{
  "n_layer": 8,
  "d_model": 192,
  "n_experts": 96,
  "experts_per_token": 2,
  "d_expert": 144,
  "d_shared_expert": 0,
  "activation": "swiglu",
  "moe_layers": [2, 3, 4, 5, 6, 7],
  "router_score": "softmax",
  "normalize_top_k": true,
  "routed_scale": 1.41,
  "balance_loss": 0.0126,
  "balance_bias": false,
  "router_noise": 0.3,
  "init_std_router": 0.0324,
  "lr_router": 0.00262,
  "vocab_size": 32000,
  "norm": "rmsnorm",
  "norm_eps": 1e-05,
  "tie_embeddings": true,
  "optimizer": "adamw",
  "lr": 0.00185,
  "beta1": 0.9,
  "beta2": 0.99,
  "batch_tokens": 131072,
  "seq_len": 1024,
  "train_tokens": 840100000,
  "steps": 6410,
  "dataset": "wikipedia_en"
}
Below are experts of layer 4 (counted from 0) of a mixture-of-experts language model. Rows are named router (the router's row for the expert), gate (a neuron's input weights, with its number), up (a neuron's input weights, with its number), down (a neuron's output weights, with its number) and show model dimensions 0-191. Each number is 200 + 30 x the weight over its row's rms, rounded and kept within 0 to 999.
After each expert's rows: "comes before" lists some tokens at least twice as common just after its tokens as in all text. This comes from a sample of Wikipedia text that the model never trained on. Tokens count by the router's weight.

# expert 8
router,158,186,216,228,153,162,166,180,247,212,203,193,230,152,188,100,234,175,179,195,203,193,157,214,176,234,207,216,197,183,206,158,206,212,206,224,199,205,174,157,260,198,153,181,241,206,233,245,205,174,193,199,184,195,194,177,192,163,179,172,198,157,164,183,233,193,214,185,219,170,183,225,215,201,175,233,229,182,153,210,157,173,265,173,282,199,220,197,258,221,197,175,208,213,220,159,200,246,199,204,184,233,235,198,194,183,222,183,169,180,165,203,152,242,203,244,196,173,232,171,167,180,224,234,192,226,166,202,177,200,173,201,170,211,151,193,200,167,246,149,168,210,233,218,194,230,196,176,200,176,188,194,228,169,156,208,195,231,226,178,198,203,162,239,163,286,246,175,198,126,220,186,201,201,159,275,263,160,158,229,184,188,198,217,171,182,145,214,205,254,180,201
gate0,236,201,194,225,249,161,197,189,162,163,191,227,189,194,265,181,182,110,197,203,194,219,203,172,177,213,221,186,198,175,171,217,201,212,211,182,193,190,222,173,187,238,197,177,184,165,194,215,230,203,199,164,220,201,187,201,185,157,220,170,206,176,214,178,148,207,210,221,189,237,187,241,204,236,194,209,229,309,204,170,194,226,202,201,199,250,227,262,191,187,142,210,174,246,193,207,199,163,211,139,190,182,202,181,187,133,217,250,263,260,241,195,120,221,180,197,179,195,192,178,218,204,197,186,209,195,222,221,208,220,161,211,188,220,238,178,175,224,147,169,171,191,233,205,177,170,164,190,209,209,208,118,192,234,240,172,190,156,209,180,196,158,202,215,234,233,204,210,208,227,139,276,170,221,220,212,199,219,230,149,223,160,113,187,184,209,199,160,257,198,179,174
up0,274,268,216,209,183,162,201,240,175,212,194,202,188,207,177,212,238,216,212,219,210,202,192,175,185,182,205,225,237,223,196,204,172,222,199,191,174,218,211,196,207,170,195,204,227,213,188,198,232,153,281,162,180,268,207,224,202,197,230,191,126,241,189,197,197,245,193,187,238,157,239,185,271,201,188,165,192,186,199,208,191,229,209,167,193,207,185,175,208,226,183,222,199,184,167,162,237,209,203,215,178,162,224,202,205,258,177,227,176,150,109,179,251,175,237,244,191,220,214,184,179,165,208,200,232,227,267,166,189,202,197,214,193,133,234,208,248,136,206,229,220,121,159,206,229,171,223,202,170,236,207,207,152,202,151,200,240,207,197,226,159,209,242,188,211,207,128,212,191,206,249,206,147,154,174,223,196,224,218,202,195,202,166,228,178,202,176,263,195,153,234,174
down0,182,209,152,169,191,188,152,236,179,220,253,202,223,189,213,210,186,147,202,197,237,241,209,205,210,189,143,208,225,192,186,209,214,178,170,219,190,231,227,204,229,144,199,213,213,171,175,233,230,204,226,178,193,219,196,147,210,253,212,182,203,229,243,206,191,212,219,205,176,113,170,136,239,178,207,159,179,205,235,203,250,181,191,151,164,193,218,193,234,219,155,263,222,170,131,208,220,199,151,222,287,193,201,217,260,237,155,226,199,212,234,164,170,200,219,237,214,255,219,245,181,190,222,165,205,188,187,200,223,208,187,188,174,151,224,197,222,215,185,174,185,153,214,177,229,148,212,170,216,223,228,195,139,191,192,267,186,190,209,216,201,233,199,217,290,213,193,237,182,253,212,177,208,170,175,175,209,205,195,209,189,167,207,191,144,171,274,212,184,162,216,234
comes before: " |", ")", ".", ",", " (", " of"

# expert 62
router,198,180,234,193,268,227,148,182,241,193,223,161,208,181,184,189,173,199,207,169,220,202,210,185,238,186,219,200,212,207,194,254,149,199,180,214,193,248,276,215,218,208,218,179,179,188,179,113,182,215,178,192,182,205,202,229,168,254,212,165,217,232,219,180,201,200,221,186,209,205,201,163,223,170,169,244,183,232,204,180,239,137,178,184,207,146,160,186,202,219,247,136,220,158,184,177,174,220,238,193,181,223,244,184,226,150,224,176,251,155,172,224,152,201,187,252,185,178,175,208,211,152,170,217,260,242,239,172,209,160,196,266,179,219,223,227,228,167,201,141,197,206,191,211,163,162,160,203,192,195,164,198,232,218,242,239,173,261,178,220,160,231,227,183,190,168,197,207,252,204,242,175,157,196,219,219,186,155,177,151,174,208,219,219,217,200,166,173,185,239,268,185
gate0,207,190,222,168,206,178,215,230,208,215,205,244,148,219,217,187,224,174,230,176,177,195,211,188,222,239,190,191,205,215,171,141,187,234,215,210,242,237,198,165,193,234,164,206,209,250,154,173,254,230,221,210,231,152,212,168,275,190,231,182,199,172,195,190,180,256,184,175,188,200,244,164,223,227,196,234,243,156,280,221,218,208,169,183,202,206,202,158,172,165,203,199,210,217,229,191,227,186,190,225,236,184,178,184,202,214,215,229,213,250,203,201,211,164,188,228,223,239,235,200,120,203,221,167,142,203,217,197,242,145,219,177,208,171,164,193,224,124,199,229,130,217,216,209,211,183,154,196,226,221,179,223,199,163,139,200,217,181,233,148,145,191,250,202,196,169,221,156,188,248,232,211,154,225,178,242,254,251,212,200,193,169,143,157,198,228,229,193,229,219,200,148
up0,186,171,228,242,227,202,177,184,219,155,211,184,174,222,192,253,225,191,187,189,194,208,149,196,197,200,258,216,150,198,158,196,223,276,288,241,167,237,174,170,189,207,199,193,207,171,189,207,222,199,203,210,191,163,199,164,232,226,222,133,201,134,188,207,185,231,249,209,220,161,233,207,207,205,160,198,211,204,173,224,176,196,175,200,224,230,178,165,173,221,169,196,232,240,214,240,209,268,188,214,180,183,178,157,194,161,220,191,200,251,243,194,187,255,199,243,200,216,215,158,181,258,195,164,192,220,209,238,196,113,210,236,230,185,166,165,197,161,210,190,202,253,261,137,233,209,184,198,210,226,225,231,169,195,165,233,218,184,221,158,168,226,219,192,192,179,168,123,200,216,212,212,198,233,195,190,310,210,195,184,180,209,173,200,215,240,183,209,222,231,199,181
down0,196,179,184,205,207,229,187,197,187,168,225,228,237,208,198,207,176,185,210,175,206,242,146,208,188,222,212,194,188,182,210,199,250,158,226,199,245,221,145,199,230,224,167,216,153,186,177,218,250,192,234,210,150,181,195,205,203,193,222,178,217,132,148,189,222,199,227,205,208,157,190,226,208,209,203,201,241,206,214,141,173,181,181,154,213,196,185,190,178,231,159,174,186,209,188,201,254,242,182,210,198,96,172,212,196,259,241,186,213,220,237,237,191,213,187,154,213,184,164,158,187,217,192,213,132,217,164,175,212,168,181,241,246,237,161,221,225,177,177,231,218,235,305,241,200,209,187,191,165,195,250,152,174,197,218,228,216,172,183,201,137,194,212,131,183,209,230,202,156,198,220,209,170,232,169,213,220,184,229,207,188,183,135,200,278,165,196,207,236,214,143,238
comes before: " the", " a", " his", " their", " which", " this"

# expert 34
router,170,213,234,247,251,239,144,188,233,208,227,212,161,190,218,187,215,264,183,198,222,230,210,180,196,190,186,209,226,189,178,225,236,143,202,180,232,168,187,178,94,197,206,220,151,192,188,199,209,216,145,208,167,193,221,231,226,231,173,194,207,231,213,164,182,258,187,237,179,242,187,155,188,198,239,217,213,192,193,238,207,161,218,167,184,204,177,233,171,153,209,173,236,198,186,226,182,266,216,154,191,234,179,213,209,164,242,235,269,160,126,231,185,211,257,230,199,195,210,198,180,231,207,190,194,157,182,227,171,182,181,198,234,197,213,213,201,185,203,160,212,153,202,217,170,217,254,208,164,236,156,198,199,108,136,222,210,234,197,188,148,189,188,189,209,264,235,199,240,216,190,211,241,233,209,243,156,209,196,161,199,207,220,219,249,158,205,233,219,195,189,196
gate1,197,211,216,216,154,200,207,172,208,195,230,154,176,178,160,163,209,172,229,181,129,230,192,225,173,196,198,134,246,226,222,228,204,165,118,232,193,223,220,156,241,214,218,232,241,192,190,139,264,233,225,220,225,225,170,186,252,192,260,172,169,233,215,210,196,170,187,240,210,199,195,206,256,238,193,181,223,176,250,160,140,215,177,231,215,187,196,172,150,232,194,181,198,243,257,180,213,214,185,176,198,173,210,177,207,219,173,170,175,225,155,174,250,185,194,201,190,205,215,196,169,206,184,237,185,277,206,251,210,144,223,175,196,228,178,284,216,232,224,225,216,184,225,195,216,213,172,192,184,150,236,191,178,184,245,215,185,155,214,202,197,171,195,245,200,182,189,158,140,255,201,159,197,195,195,228,238,163,206,169,170,204,195,263,203,181,170,197,224,173,227,207
up1,218,89,203,157,181,199,208,140,160,210,193,253,173,217,208,220,158,201,204,224,209,225,167,204,226,228,163,212,183,217,206,184,207,211,162,209,205,223,230,131,162,148,208,211,191,189,212,203,182,148,189,234,206,255,189,162,196,188,207,179,218,161,184,242,202,186,223,206,216,207,149,192,239,233,213,206,233,197,166,216,234,183,191,203,200,162,188,200,224,245,197,220,156,178,143,204,276,204,156,259,170,188,215,179,209,182,227,155,210,198,219,198,204,203,202,209,213,144,181,123,209,236,239,163,259,227,229,200,203,196,160,196,277,163,232,145,236,178,151,226,227,281,181,157,216,191,204,197,240,158,170,217,179,187,119,191,215,191,197,196,149,192,201,173,214,214,211,217,191,229,242,202,241,216,228,156,217,226,161,213,216,208,179,184,204,230,222,212,185,225,197,180
down1,214,184,223,248,163,229,185,147,175,162,159,222,199,229,189,290,211,174,198,235,247,210,199,199,228,221,208,143,191,194,200,214,261,194,185,223,245,208,202,230,185,180,256,230,188,237,221,226,189,199,176,216,172,247,214,215,218,239,199,165,174,167,164,182,161,209,172,190,249,200,214,165,194,207,239,148,217,253,219,177,189,200,241,175,190,170,161,231,160,235,199,218,202,211,187,195,186,200,223,176,206,229,198,182,232,225,222,184,190,211,183,228,230,199,187,248,234,222,180,179,224,164,155,229,208,189,187,205,194,200,172,163,250,195,239,153,187,205,175,268,167,232,215,183,170,210,244,185,170,215,185,217,179,125,219,177,212,212,184,218,181,291,199,211,227,205,182,172,188,132,238,205,216,199,224,186,221,186,189,198,180,252,163,196,334,220,175,204,246,234,194,199
comes before: " the", " a", " well", " an", ":", " his"

# expert 18
router,194,182,162,187,149,253,192,245,263,190,209,181,144,160,191,217,202,264,157,209,212,191,189,225,215,163,187,253,197,195,215,163,234,212,228,220,169,195,150,205,247,211,259,196,224,217,208,177,147,161,171,195,132,205,227,254,180,249,229,228,245,207,266,209,182,199,215,179,168,222,169,212,202,196,184,250,146,173,222,194,243,193,202,166,199,186,160,153,200,205,226,225,245,236,219,188,171,153,186,200,212,202,205,188,211,165,195,227,273,149,155,202,162,172,193,200,213,214,188,188,192,253,250,221,176,217,178,218,150,170,193,215,214,224,209,204,203,211,196,150,217,193,208,134,214,239,208,212,161,211,183,206,209,211,141,183,170,164,181,187,201,208,219,279,203,221,173,197,266,219,223,165,210,251,188,190,189,221,211,170,217,236,194,181,240,150,201,257,194,201,201,142
gate2,215,168,228,227,226,179,178,247,143,263,232,204,185,207,195,210,166,200,219,153,233,219,176,196,186,239,210,251,215,167,144,190,178,226,190,194,188,189,233,227,206,201,186,219,161,187,287,246,240,175,216,211,209,205,155,246,161,187,213,187,181,151,205,191,138,218,181,205,207,211,212,220,218,260,154,244,204,175,247,221,206,226,137,237,253,172,190,203,235,220,222,171,168,193,191,212,224,173,164,225,172,223,224,206,188,186,230,169,205,145,242,203,185,189,169,195,219,178,198,157,153,219,169,241,235,188,219,222,219,184,238,212,185,194,240,184,228,160,157,228,223,184,174,190,163,206,220,195,175,173,144,214,179,171,181,209,265,166,212,206,234,151,203,112,221,146,210,193,190,158,231,229,184,203,189,202,207,211,209,265,235,224,206,212,204,205,276,156,184,148,226,180
up2,179,221,206,190,242,218,176,213,215,172,251,211,157,171,185,238,178,206,189,256,218,170,196,190,233,157,215,181,151,177,252,181,188,200,146,200,216,222,197,248,233,184,171,191,167,198,195,224,165,180,215,143,228,212,189,193,215,172,180,186,212,175,120,201,136,211,159,149,220,212,213,192,249,201,177,154,220,183,200,186,212,184,182,186,196,190,190,264,220,178,196,230,188,172,185,183,214,306,180,253,189,225,167,221,150,164,202,149,143,217,241,201,194,178,230,185,174,177,300,177,204,225,192,218,219,192,193,211,234,203,195,183,190,216,239,151,169,163,182,236,184,216,172,224,238,240,194,242,184,251,210,237,179,184,151,189,196,207,205,247,139,229,281,226,176,261,172,217,192,219,184,181,239,179,189,213,171,226,231,174,231,187,197,201,212,177,231,228,223,192,207,192
down2,226,217,206,220,222,182,161,181,198,186,152,232,217,224,182,213,203,229,153,140,235,200,254,185,213,179,204,171,203,201,211,160,179,227,223,201,189,227,234,206,212,239,204,187,197,183,162,197,169,160,129,152,139,156,184,201,161,174,207,150,226,232,186,189,177,133,206,296,231,207,145,196,221,246,196,198,223,238,205,149,209,214,151,187,193,235,163,241,212,250,181,177,155,233,213,173,234,160,226,244,215,207,200,215,171,169,189,180,195,173,200,233,185,179,196,192,161,220,245,190,208,208,175,220,262,198,198,180,198,194,224,175,190,204,184,132,205,228,198,148,224,232,204,247,207,224,159,182,204,239,205,198,198,236,217,182,176,171,220,248,198,212,268,194,236,223,253,199,218,219,218,218,174,154,231,221,145,173,226,173,178,185,224,174,230,198,258,160,145,180,259,213
comes before: " the", " /", " a", " least", " his", " an"

# expert 5
router,226,248,170,211,232,181,187,158,191,157,158,216,166,211,170,120,182,123,223,201,153,228,181,211,213,215,203,206,172,162,193,163,170,197,193,255,239,162,225,186,200,234,171,185,223,183,227,264,207,163,152,160,245,229,221,206,231,223,203,171,139,217,216,174,175,182,216,194,259,173,223,243,234,213,194,204,246,242,197,189,168,168,171,173,132,196,216,208,212,194,197,192,190,262,224,152,205,219,181,190,191,218,192,235,229,194,208,194,143,188,204,175,180,205,197,226,243,204,170,222,209,231,229,239,230,277,202,174,164,172,168,213,160,198,137,222,231,246,212,173,232,241,194,173,188,224,242,238,200,275,198,251,185,184,188,229,208,200,215,223,208,190,235,252,218,215,201,200,134,189,189,144,226,208,214,212,213,145,209,198,178,172,183,191,165,198,235,206,196,163,206,243
gate4,161,208,173,224,195,197,158,218,254,200,256,130,173,191,183,181,149,232,178,166,223,181,207,220,247,203,181,198,233,198,147,233,210,247,227,196,170,192,207,255,197,212,197,215,181,179,194,226,199,179,191,189,155,255,224,178,212,194,158,246,195,186,201,224,208,197,235,188,266,217,225,181,166,215,206,245,200,202,257,199,186,174,196,183,195,210,142,190,200,234,161,167,294,200,212,197,199,226,171,222,211,219,173,196,182,209,188,229,175,179,218,181,204,254,218,262,211,181,209,168,191,161,238,220,229,140,292,158,192,250,192,249,209,253,201,177,213,192,229,193,222,188,229,200,223,215,241,203,203,206,189,207,114,205,165,216,206,174,250,228,202,219,278,207,176,184,201,172,144,163,207,173,179,154,215,169,257,226,205,231,188,162,196,211,189,178,221,232,225,154,179,176
up4,156,140,201,224,186,194,228,154,178,218,239,233,175,183,204,211,183,250,214,248,197,205,196,179,261,204,212,174,235,232,208,200,229,248,257,195,169,208,212,161,260,167,192,159,148,192,237,188,181,241,233,210,235,195,152,193,168,175,172,257,181,165,224,192,229,212,223,177,172,195,149,206,209,238,192,216,195,189,205,208,218,193,231,209,181,175,182,183,255,229,160,151,225,181,143,188,224,189,148,228,195,156,227,192,188,201,249,205,220,215,219,186,185,150,197,174,177,269,242,192,183,171,218,217,190,155,220,160,213,155,221,214,219,193,183,167,236,218,218,166,179,173,224,254,238,187,189,189,137,188,189,165,183,163,242,279,149,233,200,244,173,243,224,178,198,229,235,164,239,165,189,165,191,248,137,224,245,247,207,216,215,191,209,200,229,174,175,209,196,205,160,205
down4,221,194,218,230,196,218,225,229,218,232,269,201,233,169,209,134,183,181,214,200,189,201,195,189,190,222,139,227,234,194,148,183,200,218,211,222,170,272,157,173,243,237,170,188,209,227,223,194,226,135,213,165,195,252,176,197,175,183,218,130,174,214,263,206,228,239,231,198,262,151,199,196,210,220,214,199,182,196,192,236,203,137,130,181,196,198,176,205,237,260,155,206,216,185,200,187,196,249,205,213,175,258,219,249,178,179,185,190,157,185,219,222,168,222,254,258,127,137,196,189,219,238,246,175,230,188,189,238,216,203,197,215,207,211,274,164,210,246,259,172,221,209,226,202,198,206,213,222,218,173,226,179,207,226,142,230,168,164,181,228,232,223,245,218,159,223,200,205,228,207,158,211,198,173,184,200,204,175,227,223,194,225,193,239,202,221,194,224,184,192,204,237
comes before: ":", " of", ",", "\n", ".", " in"

# expert 14
router,170,128,198,209,238,231,247,214,191,185,229,163,219,239,227,258,196,233,121,204,246,193,185,149,257,176,208,175,168,200,198,148,248,217,192,206,196,272,142,225,235,196,194,230,192,204,251,166,175,186,220,191,169,171,194,184,186,207,139,215,259,200,229,227,233,200,186,181,184,205,153,146,161,179,228,229,204,210,172,243,207,238,239,215,224,187,237,220,171,163,234,236,157,210,219,204,164,182,193,252,179,184,171,206,188,226,234,207,233,248,209,217,185,206,165,184,203,166,221,211,193,202,163,190,214,161,158,222,135,222,203,165,216,261,191,230,232,254,189,247,211,212,199,219,200,222,187,183,190,193,274,250,205,183,228,237,240,175,194,201,186,239,204,183,198,235,203,199,243,187,149,233,206,180,178,185,188,195,166,213,229,255,199,242,237,195,214,220,179,157,161,222
gate1,232,193,197,206,201,164,196,117,220,192,217,202,162,255,186,222,176,188,188,217,208,196,232,174,179,244,195,211,169,216,205,246,190,232,170,186,234,190,211,210,156,212,197,154,210,174,203,200,214,189,191,225,203,171,196,225,134,173,262,151,188,194,186,140,167,202,162,200,235,224,220,206,225,217,183,150,206,197,217,218,251,225,205,194,169,168,204,152,221,199,167,215,201,210,209,220,205,256,220,207,245,197,270,172,223,214,169,225,239,165,204,194,219,218,217,240,213,270,204,252,164,203,192,181,194,178,184,187,273,199,259,191,192,194,223,139,213,126,162,195,177,193,208,249,211,153,241,230,264,216,153,257,226,184,143,149,173,194,145,187,143,198,183,219,244,258,225,223,184,211,260,226,183,206,161,209,181,202,228,185,168,215,175,175,169,217,231,173,227,193,179,218
up1,243,150,198,186,215,196,187,178,251,192,243,206,167,236,185,251,166,258,189,152,232,191,188,176,197,197,173,162,223,217,209,150,253,146,198,130,205,177,173,209,172,176,173,206,188,277,230,242,184,150,207,199,239,239,178,204,160,255,205,195,204,189,180,195,216,165,164,133,205,248,184,228,189,232,167,207,175,197,169,206,239,219,182,180,181,194,239,187,244,141,228,229,215,188,167,219,241,225,227,140,197,181,221,202,168,210,184,151,191,196,201,219,217,212,198,170,173,217,236,211,171,210,156,192,197,161,134,233,229,236,234,189,202,183,191,176,202,174,251,212,226,175,190,176,187,220,252,210,196,209,189,187,264,218,208,205,210,164,179,143,205,217,165,201,215,217,189,161,226,159,216,166,181,180,138,245,222,250,230,236,215,195,206,204,221,261,211,162,146,158,162,229
down1,169,168,183,202,169,204,158,154,216,154,260,212,181,190,237,204,190,221,266,164,239,141,183,183,210,189,156,217,159,236,170,202,207,154,222,168,235,176,188,190,219,233,222,243,174,187,227,203,217,193,181,158,226,218,159,189,219,181,217,167,234,215,203,170,202,218,161,208,232,216,178,202,201,176,188,178,164,213,175,255,150,191,223,208,216,207,176,219,169,130,156,205,219,241,260,195,192,187,227,244,197,240,237,222,162,191,198,139,214,179,187,225,190,189,188,193,194,207,242,202,230,189,186,171,185,282,180,189,148,176,178,266,194,251,165,186,146,195,201,179,201,225,273,219,143,230,180,265,227,182,219,225,230,218,173,240,250,192,178,240,238,212,181,196,130,213,210,190,217,160,187,205,163,198,215,232,255,268,198,207,182,185,207,191,191,248,223,205,219,177,170,192
comes before: "|", "ed", "ly", "\"", " administered", "ric"

# expert 50
router,183,213,185,167,218,209,189,209,232,181,187,188,222,217,203,239,217,279,192,176,216,159,168,212,231,135,201,173,161,225,157,226,217,208,169,212,201,289,75,231,198,204,203,230,156,201,163,220,197,195,183,242,190,174,185,183,220,272,146,218,237,221,153,216,209,206,200,204,189,164,171,191,185,224,179,231,231,213,186,196,205,204,197,189,233,224,241,222,170,205,202,228,189,201,194,243,193,171,186,215,207,223,209,177,219,175,189,176,132,220,234,197,195,179,194,194,183,219,235,201,202,222,217,153,231,212,184,262,200,277,260,203,191,213,216,187,188,260,194,207,187,203,239,187,155,172,231,197,253,227,276,207,205,149,182,234,221,163,214,189,226,227,217,250,174,190,161,181,272,177,188,205,194,188,168,172,153,223,190,207,176,218,216,188,259,178,179,226,218,201,205,264
gate1,220,193,205,221,210,178,179,208,226,223,186,198,190,197,168,208,272,188,200,162,245,213,164,210,176,199,188,188,229,195,199,214,162,166,217,165,222,209,184,180,168,250,181,230,245,207,221,160,225,178,236,170,196,182,231,170,208,208,218,249,197,212,222,150,257,232,213,206,153,196,222,223,176,161,196,134,215,211,224,172,219,206,203,194,211,139,218,116,146,225,159,202,232,209,221,252,147,210,236,178,231,156,236,222,202,262,177,238,211,203,224,158,157,157,174,286,223,191,201,216,246,200,188,175,197,162,242,208,204,177,224,201,191,203,174,223,218,216,250,247,193,122,207,203,237,180,199,245,203,229,201,139,202,196,234,259,183,200,212,199,242,195,163,202,210,168,204,203,193,284,167,211,153,218,181,239,208,227,216,162,190,163,226,166,204,266,228,197,205,180,202,226
up1,160,154,234,180,189,176,208,187,186,173,208,263,248,157,225,184,185,231,197,211,216,225,211,231,206,225,219,187,194,211,199,189,201,261,134,198,234,197,206,222,193,134,195,171,193,198,211,195,135,186,244,253,139,241,167,234,229,198,186,152,228,183,197,212,161,187,158,107,214,197,167,182,199,228,217,214,190,138,250,202,185,243,188,194,225,266,191,245,223,162,199,207,163,170,195,194,245,160,189,218,174,234,221,159,180,182,269,160,193,196,161,241,251,187,238,85,210,196,182,220,212,184,214,197,219,205,129,194,209,228,193,182,200,179,184,176,177,187,194,207,212,206,189,184,190,219,187,148,188,192,157,236,210,202,188,164,236,171,207,180,204,152,206,170,182,222,214,191,185,168,199,200,222,194,243,193,170,229,230,267,229,185,195,185,192,176,176,187,238,168,244,179
down1,173,153,168,186,159,220,189,188,209,194,219,227,238,176,210,248,242,173,196,184,195,167,152,168,197,233,221,210,178,206,249,191,178,216,268,181,180,170,212,211,183,196,255,202,211,207,203,173,182,226,161,211,202,139,225,259,140,188,193,198,189,215,225,188,279,142,237,224,153,241,176,194,189,213,236,161,248,255,177,181,254,226,224,215,145,259,189,159,236,206,235,183,177,211,194,211,292,211,189,238,191,232,226,236,188,270,186,229,184,201,174,202,258,181,236,191,170,221,180,164,160,191,152,200,208,190,179,122,210,226,181,210,209,198,149,174,211,176,178,214,213,161,192,213,185,190,211,215,135,178,257,200,160,187,222,193,197,193,209,181,209,241,193,152,211,140,180,167,201,176,185,162,210,194,197,191,199,211,231,143,192,165,200,195,229,179,169,192,189,160,195,215
comes before: " |", " -", "·", "whose", "Following", "BLR"

# expert 52
router,193,163,176,192,193,164,178,150,233,161,200,210,229,170,226,181,197,222,162,241,189,188,152,161,179,163,187,223,150,231,167,225,261,239,193,205,157,290,143,188,241,224,202,218,210,195,208,151,183,167,149,152,247,259,210,147,226,230,186,200,201,228,178,195,214,235,252,188,184,191,197,238,239,223,214,204,247,205,228,209,191,176,163,157,226,206,183,189,135,217,155,199,232,232,196,198,188,228,211,236,208,204,139,224,196,217,180,193,139,241,138,232,180,223,228,177,177,204,216,154,211,213,247,156,182,220,215,235,193,236,165,237,177,196,208,198,209,218,188,181,226,146,205,230,168,178,243,168,156,213,206,211,202,162,167,143,200,174,166,225,239,177,210,230,195,177,168,183,189,174,194,209,224,223,183,204,226,195,228,206,184,185,166,227,216,164,149,238,215,280,183,230
gate2,235,271,220,174,205,186,204,231,251,150,192,220,185,233,239,189,203,214,201,146,189,203,231,172,187,187,146,246,163,165,205,206,185,161,217,175,182,188,218,167,176,174,208,145,233,171,253,172,214,207,151,183,192,174,219,237,206,181,190,185,184,210,174,202,210,171,224,182,230,175,193,218,198,162,217,214,182,143,213,225,199,194,206,243,213,168,236,229,239,146,225,213,202,184,191,279,211,224,233,199,189,265,216,217,216,140,222,199,223,249,260,184,256,216,146,217,209,186,150,197,172,204,222,241,147,209,164,244,254,205,174,128,225,172,196,274,183,156,218,197,202,245,166,207,180,209,180,233,198,180,226,198,189,206,194,210,238,192,184,171,178,207,212,213,211,201,205,165,282,211,193,174,199,166,192,186,148,195,159,167,231,267,229,229,203,228,206,243,184,181,153,166
up2,182,156,212,194,203,202,227,116,154,212,184,180,173,198,220,184,210,181,193,157,157,223,197,188,196,175,165,211,210,234,212,216,193,171,208,176,168,212,204,229,175,245,211,180,169,180,221,162,252,235,151,150,165,257,248,207,200,225,199,193,199,166,210,181,217,195,276,219,184,193,215,226,224,163,171,204,223,203,178,179,204,192,173,231,199,200,143,224,145,191,269,213,164,227,176,259,184,222,202,182,204,163,177,188,237,164,190,173,224,168,200,180,218,221,169,227,223,161,246,172,227,218,188,184,234,187,222,253,184,203,173,229,215,194,191,233,115,172,182,187,179,167,178,191,172,192,212,221,191,173,309,184,187,252,157,168,221,198,177,249,237,231,204,210,205,182,196,191,153,209,159,206,241,201,305,202,185,206,176,159,215,252,218,212,177,224,195,193,259,209,182,198
down2,214,190,205,226,197,240,146,171,186,173,177,197,160,159,206,191,195,194,185,189,182,251,172,207,171,188,259,198,209,201,181,213,165,190,244,142,232,265,111,204,223,191,243,194,103,184,202,177,211,206,175,160,163,196,161,210,153,214,191,242,219,202,183,211,199,186,220,160,185,224,237,231,183,161,163,226,195,214,189,191,217,166,220,214,169,218,218,186,211,190,179,207,235,243,177,197,242,176,264,175,192,191,181,204,256,158,226,105,222,228,229,225,195,210,204,191,196,162,226,147,275,160,234,170,192,210,189,142,201,174,169,233,174,171,234,206,195,238,201,186,144,208,194,185,215,197,174,235,239,180,211,223,180,193,214,174,186,145,221,190,210,203,210,164,217,184,213,217,215,226,223,222,191,147,180,140,203,194,230,166,209,246,282,167,226,153,199,193,168,196,220,189
comes before: " |", "'", "th", "st", ")", ":"

# expert 51
router,182,211,191,228,167,212,211,259,133,199,273,133,187,229,199,227,160,252,137,223,179,174,256,181,247,186,213,171,178,209,206,155,173,153,193,180,173,211,233,224,212,191,239,282,242,240,167,231,268,273,188,249,205,174,177,203,187,204,212,197,204,211,177,179,212,184,213,155,175,207,221,177,152,187,182,197,235,185,197,189,227,176,202,209,243,217,162,167,190,182,220,193,218,232,218,233,264,195,199,137,205,244,214,255,241,162,199,219,208,218,188,186,198,167,155,235,188,216,166,185,231,223,150,211,249,158,199,219,185,194,263,166,226,189,231,230,226,189,191,142,235,209,207,162,215,269,215,204,175,172,195,230,201,199,185,197,182,197,187,186,219,170,214,165,238,188,206,181,231,183,171,232,227,201,178,211,189,187,194,204,240,180,206,177,243,235,212,199,192,159,134,175
gate4,228,239,255,167,211,181,156,191,211,240,169,221,198,206,210,171,195,194,220,212,204,227,163,208,225,167,152,190,185,198,202,195,217,184,173,108,225,216,203,166,198,215,235,147,187,171,216,179,223,114,183,230,219,185,237,169,184,146,161,205,228,228,219,228,236,200,200,150,241,150,220,209,221,235,246,195,163,198,168,263,195,300,281,159,216,192,192,191,171,195,187,151,243,166,187,209,209,215,203,258,225,207,180,196,164,230,229,218,201,221,200,151,225,187,235,194,211,172,232,235,182,210,178,211,167,184,182,157,204,190,182,146,187,178,173,233,189,230,247,248,167,184,226,187,186,196,205,224,166,228,186,214,229,169,177,185,208,219,174,222,165,223,226,236,167,176,226,199,189,187,198,132,208,215,177,192,203,223,166,185,214,170,181,188,163,247,199,253,271,223,218,248
up4,230,206,204,191,225,226,210,160,213,219,233,207,177,223,231,210,213,228,215,223,237,294,209,142,213,190,175,224,155,211,134,206,184,113,224,187,170,148,239,139,224,226,173,193,160,248,248,173,224,206,214,205,204,234,199,129,207,203,167,231,208,202,192,197,212,192,245,169,145,163,190,200,202,151,178,239,203,171,233,185,190,165,238,113,215,186,223,212,204,199,167,220,175,191,202,189,204,190,226,227,193,235,174,202,178,156,155,199,203,230,206,241,183,199,204,189,210,172,228,203,165,202,214,179,154,213,249,165,223,263,153,191,213,179,208,201,233,185,184,183,204,205,205,203,242,191,183,241,203,187,200,238,120,209,234,189,202,185,204,280,170,171,230,244,255,226,182,142,194,183,236,165,197,190,201,171,197,210,195,141,146,209,163,188,183,236,191,245,194,203,228,205
down4,169,170,190,239,211,258,210,219,139,216,218,194,235,264,246,191,183,168,148,252,260,185,219,198,194,180,202,214,237,181,182,167,195,217,204,168,208,148,187,178,196,212,145,169,228,202,165,161,228,186,227,215,182,173,209,132,186,205,223,198,190,203,212,172,234,203,165,82,205,206,222,177,201,178,202,240,160,193,197,158,166,224,205,183,150,176,172,164,170,149,158,189,258,212,229,241,162,204,169,215,201,237,175,189,227,187,175,188,215,220,139,221,203,165,221,235,213,216,161,192,169,213,182,213,207,235,181,241,286,220,158,228,191,196,187,200,230,174,206,221,226,184,185,175,180,248,206,227,203,160,212,154,135,165,245,197,203,226,230,196,181,222,233,183,219,198,241,197,173,146,231,228,197,242,231,171,191,170,226,218,209,178,233,198,169,195,202,166,238,177,225,245
comes before: " the", " he", " it", " they", " she", ","